Weights of a small mixture-of-experts language model, trained from scratch on English Wikipedia: vocabulary 4096, 2 picks a token.
Below are experts of layer 3 (counted from 0) of a mixture-of-experts language model. Rows are named router (the router's row for the expert) and show model dimensions 0-111. Each number is 50 + 15 x the weight over its row's rms, rounded and kept within 0 to 99.
Before each expert's rows: "raises" lists some tokens whose logits its average output raises strongly, later layers aside; "mostly gets" lists some tokens that are sent to it at least half of the time. This comes from a sample of Wikipedia text that the model never trained on.

# expert 18
raises: "005", "007", "vent", "nd", "011", "010"
mostly gets: "is", "or", "ic", "u", "re", "ro"
router:34 33 62 32 51 68 43 52 34 32 54 59 25 46 59 66 58 45 29 51 46 40 50 42 46 57 68 35 45 36 89 50 43 33 42 11 16 46 36 37 33 55 30 44 58 44 36 55 48 74 29 36 44 62 62 60 51 59 53 52 41 48 77 32 57 67 61 52 47 35 33 39 24 10 70 52 66 80 57 56 48 76 65 74 57 36 32 45 46 52 72 50 69 58 55 49 48 34 68 45 42 57 55 46 58 74 39 59 40 30 72 34

# expert 5
raises: "ot", "aid", "ull", "ier"
mostly gets: " m", " c", " h", "r", " pl", " pr"
router:54 30 55 53 28 40 29 56 46 51 64 43 34 63 68 34 42 62 20 45 22 63 51 49 47 55 66 53 46 60 59 56 33 40 31 85 58 82 71 55 52 34 51 44 67 55 38 53 53 68 57 55 41 49 36 54 53 32 67 65 73 35 52 99 66 44 50 24 31 53 42 27 49 44 58 45 64 49 38 37 73 70 48 39 56 54 42 30 48 36 49 32 42 67 71 28 50 46 64 44 31 44 45 52 67 63 53 68 48 44 27 37

# expert 23
raises: "th", "th century", "0", "2", "ice", "rd"
mostly gets: " ", " | ", "| ", ") | ", "; ", " |  | "
router:75 62 57 60 37 35 42 38 45 57 43 53 64 34 55 67 65 62 66 42 47 35 40 71 63 44 50 60 29 79 34 51 46 62 61 70 72 50 69 59 36 44 49 37 41 33 21 73 40 41 44 16 75 48 58 64 56 40 45 44 43 61 41 43 65 66 62 42 76 72 48 39 54 68 36 26 59 56 57 51 60 73 43 54 36 48 62 43 30 36 79 31 61 66 67 58 70 32 53 34 46 47 53 56 54 26 62 24 72 74 46 58

# expert 12
raises: "ly", "let", "il", "j", "le", "t"
mostly gets: " of", "ast", " New", " of a", " National", " near"
router:59 59 69 35 27 43 52 50 26 46 64 39 21 42 16 56 64 63 75 57 31 41 46 47 52 45 35 49 19 38 49 42 56 74 50 63 99 46 68 64 37 75 58 33 56 65 74 33 16 62 51 45 60 25 37 46 43 71 85 47 35 20 53 43 44 51 60 33 62 58 36 53 75 44 69 77 58 35 56 54 62 76 28 51 50 45 54 62 55 51 55 64 41 64 68 36 46 37 53 39 38 53 45 50 39 38 43 28 67 30 61 37

# expert 17
raises: "iss", "ay", "aus", "as"
mostly gets: "i", "l", "ul", " L", "am", " Al"
router:57 76 54 50 74 61 57 67 54 29 19 45 41 35 74 54 57 60 30 66 56 62 47 67 73 49 34 45 58 50 63 52 59 73 55 59 22 50 66 60 33 81 56 43 74 49 29 49 45 57 42 49 55 34 71 57 82 58 23 27 54 68 68 51 70 51 77 48 40 31 59 51 66 62 70 73 35 51 78 44 47 72 61 51 88 37 49 45 37 48 57 17 39 38 62 35 49 70 49 19 45 62 15 70 63 39 61 73 61 48 64 40

# expert 31
raises: "ever", "ent", "ay"
mostly gets: "ed", "C", "D", "R", "P", "H"
router:57 53 58 56 35 60 58 48 23 53 45 64 39 31 54 51 66 35 51 36 56 67 52 36 59 26 58 60 71 45 58 55 75 33 21 42 34 19 53 68 39 35 48 64 54 57 74 38 33 36 35 48 53 57 42 79 80 46 33 37 34 54 44 56 59 54 52 45 48 36 51 28 27 79 41 63 31 55 25 73 50 38 56 61 62 65 51 50 39 64 71 37 29 40 38 74 42 54 61 42 43 71 67 56 02 74 65 38 60 49 34 43

# expert 10
raises: "ides", "st", "hys"
mostly gets: ".", ").", "s.", "\".", "a.", "es."
router:68 56 73 60 54 53 37 41 49 59 43 46 38 57 41 18 58 67 74 65 53 59 30 47 55 54 58 36 55 44 31 57 66 19 72 53 55 55 36 60 34 43 73 66 45 67 67 52 45 51 34 56 59 37 47 49 50 47 70 58 59 75 36 51 31 38 60 62 47 79 65 36 42 58 62 58 57 59 47 55 42 47 46 49 79 59 53 79 45 47 66 76 38 76 79 48 48 54 80 51 52 60 32 53 56 31 37 51 51 53 28 46

# expert 14
raises: "ing", "s", "ed", "ing,", "s,", "s of"
mostly gets: " end", " form", " lead", " list", " back", " play"
router:42 85 49 35 28 62 31 49 59 57 39 39 58 50 66 43 49 46 24 51 30 64 45 42 47 39 46 56 52 29 54 38 21 69 61 53 91 42 72 48 61 61 56 32 36 74 67 37 44 49 56 54 18 42 63 63 28 52 40 45 48 33 51 47 64 31 47 62 61 55 44 53 01 68 13 51 47 31 36 46 46 44 49 46 34 22 24 56 65 37 52 40 64 21 55 25 59 39 36 45 51 51 71 68 39 67 53 22 47 60 58 25

# expert 22
raises: "I", "It", "O", "N"
mostly gets: "-", "s", "\"", " \"", " sc", "'"
router:65 79 62 48 71 67 37 41 37 58 58 58 24 49 46 66 56 48 69 68 33 58 44 59 40 62 54 42 49 50 44 46 55 28 47 40 47 41 54 46 45 49 22 35 24 28 43 98 66 71 40 61 50 69 46 59 68 46 34 78 13 50 40 74 46 34 54 42 60 44 45 57 75 71 56 57 35 83 56 48 55 59 54 61 74 41 25 57 32 85 67 74 40 41 00 49 40 36 69 44 37 28 63 45 49 41 59 52 59 73 43 43

# expert 2
raises: "on", "on.", "as", "ost"
mostly gets: "\n\n", " |", "|", " The", ") |", "The"
router:41 60 25 49 65 46 63 58 35 40 50 38 32 57 43 74 36 68 49 31 50 44 73 40 42 45 40 64 58 56 49 62 76 55 59 43 60 13 83 58 51 48 40 51 73 65 36 43 57 20 41 42 52 59 25 44 38 45 32 52 60 53 46 75 73 28 62 47 53 50 38 40 47 74 69 50 15 28 33 40 47 72 35 32 40 38 41 64 62 47 57 78 41 46 17 40 32 64 61 60 74 71 27 19 24 51 94 55 48 60 59 54

# expert 16
raises: " of", " with", " of C", ", and"
mostly gets: " year", " home", " line", " children", "attle", " house"
router:51 37 60 47 61 52 42 32 66 62 40 18 56 53 64 64 54 39 73 46 20 74 53 34 48 60 49 67 67 06 60 26 17 59 66 43 53 45 41 56 56 85 50 92 42 52 43 46 50 46 60 60 39 47 72 46 44 49 64 26 50 41 34 73 22 55 52 56 54 55 51 52 54 71 45 34 59 56 49 45 54 28 46 77 43 65 54 58 74 50 31 38 63 42 47 46 33 49 54 48 35 82 53 51 50 56 47 25 60 63 53 55

# expert 15
raises: "ver", "ent", "c", "b", "w", "t"
mostly gets: " al", " e", " con", " the", "ou", "up"
router:36 52 53 56 43 50 69 40 31 51 14 27 42 76 67 55 40 70 23 51 39 49 59 51 40 30 37 42 43 44 25 38 56 49 43 58 37 54 29 57 08 64 62 40 41 51 46 28 52 31 26 58 68 45 70 73 21 34 53 62 51 66 58 57 34 58 65 42 63 53 29 45 68 13 53 45 55 48 88 51 36 28 65 35 72 39 20 51 53 30 53 35 50 65 52 42 31 55 52 45 66 34 35 60 40 32 28 40 68 50 48 57

# expert 29
raises: "| ", "- M", "| M", "| B", "| G", "|"
mostly gets: "\n", ":", "==", "===", " in ", " =="
router:25 19 67 61 45 41 34 64 45 47 47 62 50 75 71 58 55 30 54 61 50 42 35 64 27 64 37 69 57 54 51 34 69 71 86 56 34 46 49 58 25 58 54 61 56 48 60 73 69 57 40 59 42 49 61 33 65 59 57 36 43 37 55 40 47 46 49 53 63 55 43 75 28 34 51 63 29 53 22 50 46 80 68 28 32 73 43 43 34 60 54 77 53 39 44 41 72 66 58 57 36 45 57 47 63 30 45 99 45 59 34 39